Experts of a small language model: 16 layers, 6242 steps.
Below are experts of layer 6 (counted from 0) of a mixture-of-experts language model. Rows are named router (the router's row for the expert), gate (a neuron's input weights, with its number), up (a neuron's input weights, with its number) and show model dimensions 0-127. Each number is 500 + 25 x the weight over its row's rms, rounded and kept within 0 to 999. Numbers have three digits each.
After each expert's rows: a language model's description of what the expert responds to. This comes from a sample of Wikipedia text that the model never trained on.

# expert 4
router:514493489500501491524481480515446501550514504495509499462551519455498489481454491492474491491490464503499551542509502501467518533502550514494510489487513502526457492471522462512480486486537498463539498532505513506530490479439537497523486450500471486482509505520485489512479534544483522539468504540479515547511530549530511513536472539493518485463531463518509486484471512510502510475506
gate0:472530521461522501503452531474505508533448516504502456490510500498526509465474489503500482536453496485530518472507525515484489520447494542541438511492486477436499521545478495508536494463521541512490529519476509504485535492532492544500517488452501534507506497506508527490516494497475532493500481519496479515487440509516510506515524490539462511471492462501484478522479520468456477504532
up0:517514484584492522492499516557489462509507516475485533535502496493474476475510497520484497549526489488485509471490506513555507463554520480492543506515486513490524509531492558533502484498522475516470501523525472499544535514505529495451512458490522547496472500493519515470491509499501477521547486489537482507472497546482492490507484494468444485511444523531521485505487513474513515505495
Middle syllables of common words before suffixes like -ed, -ing, -ation, e.g. ev-al-uated, bil-ateral, feder-al, ch-all-enge.

# expert 3
router:516483486488490519525504483512452499493533533520511503474529551468469488475461483491467505484525467515524542545508509486448518504536557520477505497486517496557476486463517473514460474509506461477533492504513520485540490473452515503493490476492479495451473475510463480518468530524496472541471490511480514516521548536532484518524479525473504487482530478525469477475488497513515502478534
gate0:474520515517490488432511507476486516536504463466512534451468479455532522532538474551521534505450523530537444481466479533503514505497493494477458458488491515494529502472485509531457525454482517523533486501514473525511521511548468466525509530497529479516523520468509483461464501493501511499525535496514468491511481474517518504496524507501504468503507523453503497511498498490514475504521
up0:553507479506476467440528506497474491497471484492508550544518453528515461490504495543513496545476479497495506528503467512505512498504545498479544488505495503508493530495492492506503530513470502509527506503524519522529586452491474498482531476457500500521539514583487489483521509472496512481503464516504505474534532505513518482520511489521479480484488477483450483530483479488476534495484
Word-start pieces and short name stems after the, and, was, e.g. Off in Official, Port, pre in premiere, located, born; also table pipes.

# expert 10
router:497483493492505520517513480503470491488533523503509506461517540452457480478434481509470508513535475498536530527498515499453507486518560533490528500468505487532474483470499494510478487508526448488546477512501502511538488496445524489490500482493471500450507475506474472530477554516508474536470482484487490540506540543529488530535492537462504507493520502522472482475500487513520495507544
gate0:499528552537522500481502491477499467535502489470508498463446494453461519549503481482484496474483530512493526533515491470478540497504477498505499495517489506444519521502502514481471454500529521519482495440501485504499546517476469473494509515498502528513488491488502522453528543461538478464495513483454434532495494485508479516514506489524480473528519515515488511491539504499479443473458
up0:471524562480496538510529509536482521518505500506501521474487526475514468515473482517507522517488496473446526487498499472522489485471508510490528453518474488501474502502530517466496508450484537497492498514499531489511514514508497457505503490506540499473505520421505516456520506513473492524561538462463522537491520520524466493519469503498518509532493506510551484556499489566518472485498
Suffix pieces like -ed, -est, -th, plus direction words (West, north) and past verbs (began, built); frequent in Medalists, Medal record.

# expert 11
router:509488501480500515514516494487457496491535529525528500480543504472465489498462494498467530484541472523510529544502534467435502512573554517499509484483538494537496498461503517505466478521499486479558500481523509503532483477456509506486472474478482499490496491496456493516486535522488481534469493504477518498532547500515507494518469527466494470487542455518463484472484497526505507484541
gate5:477560498484455445493468522465469495495482521511510510526549457512527490527477541540491477468506465496480517518474534487534529486530509500515486548512540475508510524501474511456555523495499468515526497495521509523475493483528525478499447486530499536507533479500487501461488532500508500488516507489509493470508458488495529476492484483512480510492523448467478473528540496470452485476483
up5:518516502515487445549507506498466499482479517479519478483492503520513505460510502466532524504504492464453533491513500481522460497478508499455546512498510528481455482521491505477464515522505549502482542446505503546497459527477539488519472509493543502495437519527523500475512502500515462484531511514484501532501541453496549527479532454504487483516465467475510485487522502536481505489517
Short vowel or letter fragments inside names and foreign words, like Jan-ata, Chev-ro-let, La, accented í, ó, ü.

# expert 12
router:524491491505473528506494477511469489514549528508521508468525529479468504477464483487470525488525479536506553545496518507465532495553574505487519486489505478551475482480503476534496478509519471483519497521499512495543493477458517497499508486483472460469478468509466482520473547539472495517465485518472519491525563516527509508533489530487524483507526465535500476511489486519531506491531
gate0:469516555521486473457496534488466505536528496477504487515535491501479539516500535483470517476488512534488500470494540535506530522526459523502506496525521535479495487569478528484547533487473497515528506453511475482495486504460456460530536520519474461515478525465523532506513491538505500503482483495510461497500488464491532501500536501488506484568526476472518471495516529481492491491489
up0:485521504510535474470474462493492529472522499501508478547493487473491504525523438501512498458495487478508515491503497526518475468526471509515479502467566501467491516481510502520500487489478491501523480482488474513484494476516539499524458490447538514518492570509517483513505469535479527504460457487512506533468477534532452555490457534489512476503461519489503486502494504518509430507505
Capital letters inside acronyms and country codes like LGBT, UZB, BC, plus nationality and institution words such as American, University, League.

# expert 22
router:511480482505504517518521479521475501503525543516521517472537539465476484482466490475465507478525462504527533533515518480451527498531553511482521477488513493535487488465514465500472481521516464479547489519515515488540483463444533510492499481483487509445471470488448479511463543518509472536470511498481510508510542529524492515528490525490514488472522463527465466471498498507516507489534
gate5:465516490469527472485484522559551441492452500438478520499566490514520528529530504494513473492494470476483480472486523503486485508481487502546479488503462521502514498505528485467513492511495538530523502526490487456524485473521522514526512570534546517468475487459524486511490522517498507466508505498500467508507524522479505499530489465561528518512487492512513541487515481508495489511509
up5:492530484502497508472466467521471465520501525501525538479531503493490508485473494449502479490517516478514484484537511504503499543527480508478557558482482506513481509555486487507490534482487467500481535485486498537521483490488492457489540536516505508482464498468477480474529519496530590492516472442507488529520533469465514548524518503529506511539496495497536511508501514458518480506499
Word pieces and odd byte characters inside foreign-language names and words, e.g. Cast-el, Năst-ase, Louren-ç-o, plus present, same.

# expert 7
router:522477470468478513524490482479461501470516518509505494477575545485468496482462510458489530470510503545537530521501501495459498491525527496493503476484515490552480489467511477503484492522541464456504483495493503486515510480494507508501503463491495488445478433513478480525478503516516478551446478510469503503511554530523475512531473531478499481467531478522472464482499513504490510486528
gate0:509499442508473475489513520478531497466495467497466506476533494518480516543502483477538475474487536550483508509499529477532501516492527477514496501480458529515508536475495517498517509494547471492468487473473503519521517483503466467508504526506517499475501508450523498542488509490510443497478496480548520459476492485423506536542467545489492534493511501499545500501543529510455522487496
up0:498503489504429545499488492441477535543494498460536502501510518532532548461514497466517499487529483466534502519498514523505485540534483488519505512517507482523509461498495504541488499510485487500543539562470520480500516450464499490483523509522502513499515460500535456495517493510435510500508508521544488549475478519499524493492476493479469510490508465490481524524537504507457512483506
First names and the opening capital or syllable of names and capitalized words, e.g. John, William, Kav-an-augh, Thom-as, S-eason.

# expert 0
router:505492477487485488520506501532488526526525527509509484471524538482470490487456479478459543510506450518521528543507507509455503487541536488477492475505511479526495479484537463499475488523518455475531519529518507463523494465454525494491470480479478504470489504504456483516483535548506505530477499520468495511542555533487488543531476531448506487509510495527488458473481525521530496483530
gate31:504489507519481450518461486533525501501540465475493490476496505516492499498484534512511484513477508521530508490475498517501522434465453504520506502498502523479517452516521499487507457488498506503493536489502503477481509528540443449569498550489485524489514511502493545482472478467478538520512482470473475534506498483478556539506527500465493495488496524514526493554482549501548510486490
up31:498515510484483489524514524483447537460525494491496533523461557497505484506505519486487487495482496500471534526464483517541509436491461462502539507489587513485518521525550533478489509497467465509465509500500536519519503515554463498505469486507517512493485472507541541509504490464470525528510519469472507508507516482512480489508510531500491503491476460480552515530524466524506489503499
Digit tokens and numbers, especially year-initial 1 or 2 after headings or dashes, and numeric cells in tables, like 2020, 1939, 21.

# expert 9
router:508476483509500533519512488498469499516530525508511503469546548456466490483455494490467516480522465504520535535510503493443490479538546523487497478479520475542491477455507480500472492525513473477527478513503509486526493488429541508491512465485474504456486499510464504507477529513487488557467493495481501511525536552524490521525489537476509488472537485550475497478489504514513516480539
gate0:391529510488470484524511515452512474492532519511507480487481505520517476548541520465490509502495460493530501511541489519484486446528504502503501538471506465496494513490506508543496529466500492500490499510482471474483491511487467491501498521516530460508552495506475508500502519518474480482479511490531476512492490506476503506531557514528453484483487552471531480462456473492459502510484
up0:478478520495502486497471512506530478428506486468488468488530451488519503531499498491471511509529519516490520506470495511472569523485483504481512543498506462473499509517496463449549488490519443440557515540516505525496486489482541538464464473510472527499496480486494461502530537445521482477523515507491513480528477479541494504499512506484476543502494472492500477486509496495522499511520
Articles the, a, an after prepositions, plus number words and word continuations like three, one, two, greater, social.

# expert 30
router:516482488486493513522502490519459523492526534520519502469527553474456486473464485486464496474518475513518531526513499508455524505536557520482508489478511491567467485472529478514488482528503466470535493510511501489520497475445523508498493476499483506465481462507471495544467552521512485544463495522484515510518556516525493511532486518474508476483537467530478486466490506528511510480541
gate5:469497543486541452478537509523547494463515476500500528526507503512517479495479480499492477469509537509493538487455476496494501459496523511504501531489469530506474542544489498524510501498517503471474515482487489492475497481506512478536525493505530508510523515527485569519534512474506547509506497514478461466496510451490508526520520456550498514482515511496526514454460532515531502580482
up5:487467540506489514493522488534490538460532469509478499510477435501485537500472459465511474498454479541493483483514508512508495491498502512501483465512472487493468537514538509496502476477524499482532508529505450508503461464494515468524471561520488491507532474465517530510515519463515548489474489453491513531504475417493504464497537497531522516523500504475498459484522489489500493486519
is or was right after a birth-date parenthesis opening biographies, plus periods, closing parentheses, commas and pipes ending clauses or table cells.

# expert 16
router:506498470484495518528505493522457526480528518516521508460528544462479498464454494496461502489507474509517521550516526519437531498527544524489518496495516477523488500464518470518448497513517457492525497501512524471524506484434503483474495493485471519458467463496473478518495524515495496555479483523496525500535549543517480519522483523476501485489523478533488489467487473508520531486542
gate0:488553517477482497478553531498525502491478485480514517478484492522548512515515532522463472504489500510502514485478525526508467474510452483516524496560440488474483528531487454444519511482473452528476470494528507488538534479474482489480472509490495530513498536474474525494507476478520516457497498527484525481545493510471474491471546528523489532518486518472475536485516508512475483495465
up0:511507491478510487492489481505535488533516530522523483520485475515546490509519479500459517520497491460466549506485452477462492483462465488512498520492497506488492518500473476485539476572497503511491481466503553508449484503513456486452500526470484496455499503488530495484501495478530485465527458494416534534509523494502513512470519521485519468477475476497497464495498478489498470507448
Inner or closing pieces of foreign place and person names and common words, e.g. Qu-it-o, Qu-it-man, Stor-ies, papac-y, Dedic-ation.

# expert 24
router:493514490503479475517515467497485489480494544511530508471527535450457504474479480483494510491510453514523560522504506491442478505537549479502519483444505519539501472470514464523496512513483459524527494507503523519523488485440508525509489496499462472445476474501478486504471506518503491569479505496466536515510525494509504494517453497469498480502545500527493484469518505531498504521551
gate5:468502496539486473487502486448508528519495461529461496532537514514522555519545494490500510530491530491458504487513503511499516478438530510544479488527511533516492506509509446499528515510541503510516494530492504533470526530502527530457520506467501502549520514519482498514495456472524516480489545474490479483489511475469511495462504512479516548492503461446534529481460511470508493528525
up5:497516520508505505509457525508502454522484503504539496495543492504503486485499488533542534511513500503525511552508487475471496536479515525486473489493509553504501522521487455492514507492451510477493490518501541516516522450550515496539474499482492448460481483525508524515492541505542464540568544500452433504485492516502477474500504461528540479504490494471523515501480492505467515513490
Line breaks, sentence-ending periods, and == heading markers, especially blank lines before new article titles or sections.

# expert 1
router:507477478499499510530518475517440511488532522514508499475532548460480493478455495498478513494522454516525542537501508492441530501536561514488515496484515485553478490469522491517466478507503465479525490517519512493532489488453520507493503476486480495461491480510462479529481535533493467540465491506484524523520553516521486509525482533482503482473524472530463466470491511514516509482542
gate0:469503502491506502456506536487497538493497504450459487520511443486539479550491511466524502483509465526475545466488502469493500532522505494531536531457526505507508500521489522471518506529521511508468490518495472510492493525506490534488546467530523549514547499497476516473525538519507480510538507523520495476539447463497494488469508493551478499478478498531490465538533508444494493506491
up0:528509525468524475479523523504455503479462501511496523492486480470499528519466485487533528494518523497537464558473506531515488483497508485464500545480474467533546515491485501499457474551484513511459458476517474521490473466466490450512531497498535509474464462488493485516495498481505465503491483487518523509511511465525501518529528477498515468464501509465519498491559527488444512514544
Digit pieces inside years and counts (1988, 1085, 849), plus "of" in titles like Hall of Fame and fragments of names in lists.

# expert 13
router:497512487510492522511514476522459515500508527528517511487532561496459492466452491492469516498530468507520532511499496495472527483562544507487510491460517504547481503487528481518481458528515483507525502511510527487533492477461523519507469471496476489475485467516451496509481538505496474533463484498492528539503568536522495514533479538486505493491530467514478451466516480482532496475537
gate0:509560469515526483519493540486468481497536476529461488481507495456531490571441492526518484539514518456513525490484490484515532477537494498498537528492482494488470544515475517504510535497473486495500491466482510481518510501454476481517480532524503502508528458476520523458496480483474484506489534504499510459468491529464518525496496483520510502478505475557473468488518460514506484550526
up0:527479561494496473478494492476487483558490514505455509547528510496522456517491529467527485515473504495464500508533500469446524483497455530480470515498504480531441535507506489506541538489484516506480503527497477491508510545510498530535498506490493461493502535476485485505518489511521500532494497521471509483549562482500439474504492477501516487515500528461524478474509480491555475518474
Second piece of a name or word after its opening letters, e.g. D-all-as, D-res-den, Pr-ak-rit, Sec-ond, Archdioc-ese.

# expert 6
router:512484479499496523523517477512459512494540529503517505473531551464465494475457487490469510484527465514525538534511507495439520502541556520481504488484516484550476484463525479511471482511513458476538494509510519487529492486444523501493490475487476499458477474502466483525475535520500469540468488513476515521519552532524490509515481533479507477480529476529477468477487495514516508481536
gate0:473489512496529457480509539497560468489521499543492514532503505479520502458501511464529495510505506503491468500503487504468485524520519546480518530510489568468491509522496518498498546497496544482500485430504533486500529503505486510515475443565497547478529509487532532472514480507468452522491513487497461510462477501489531483450527497502525537465502526505489482493487513476513487492475
up0:473495508488504494467486515509483452528523449507515478476465498532509523489542485478496469464503561494517516520486515493485515496471467521547470484502494489504534504469482474480490484537480446481526501498469494474524486504524510511467512456496491498494518469538502500489545506502532536459430494507502525491500461528491507515472489480488489482508463534445507489551492555467533510529480
Month names and year digits after in or a date, like June, 1933, 1989; also word-end pieces such as us in versus, ir in Airport.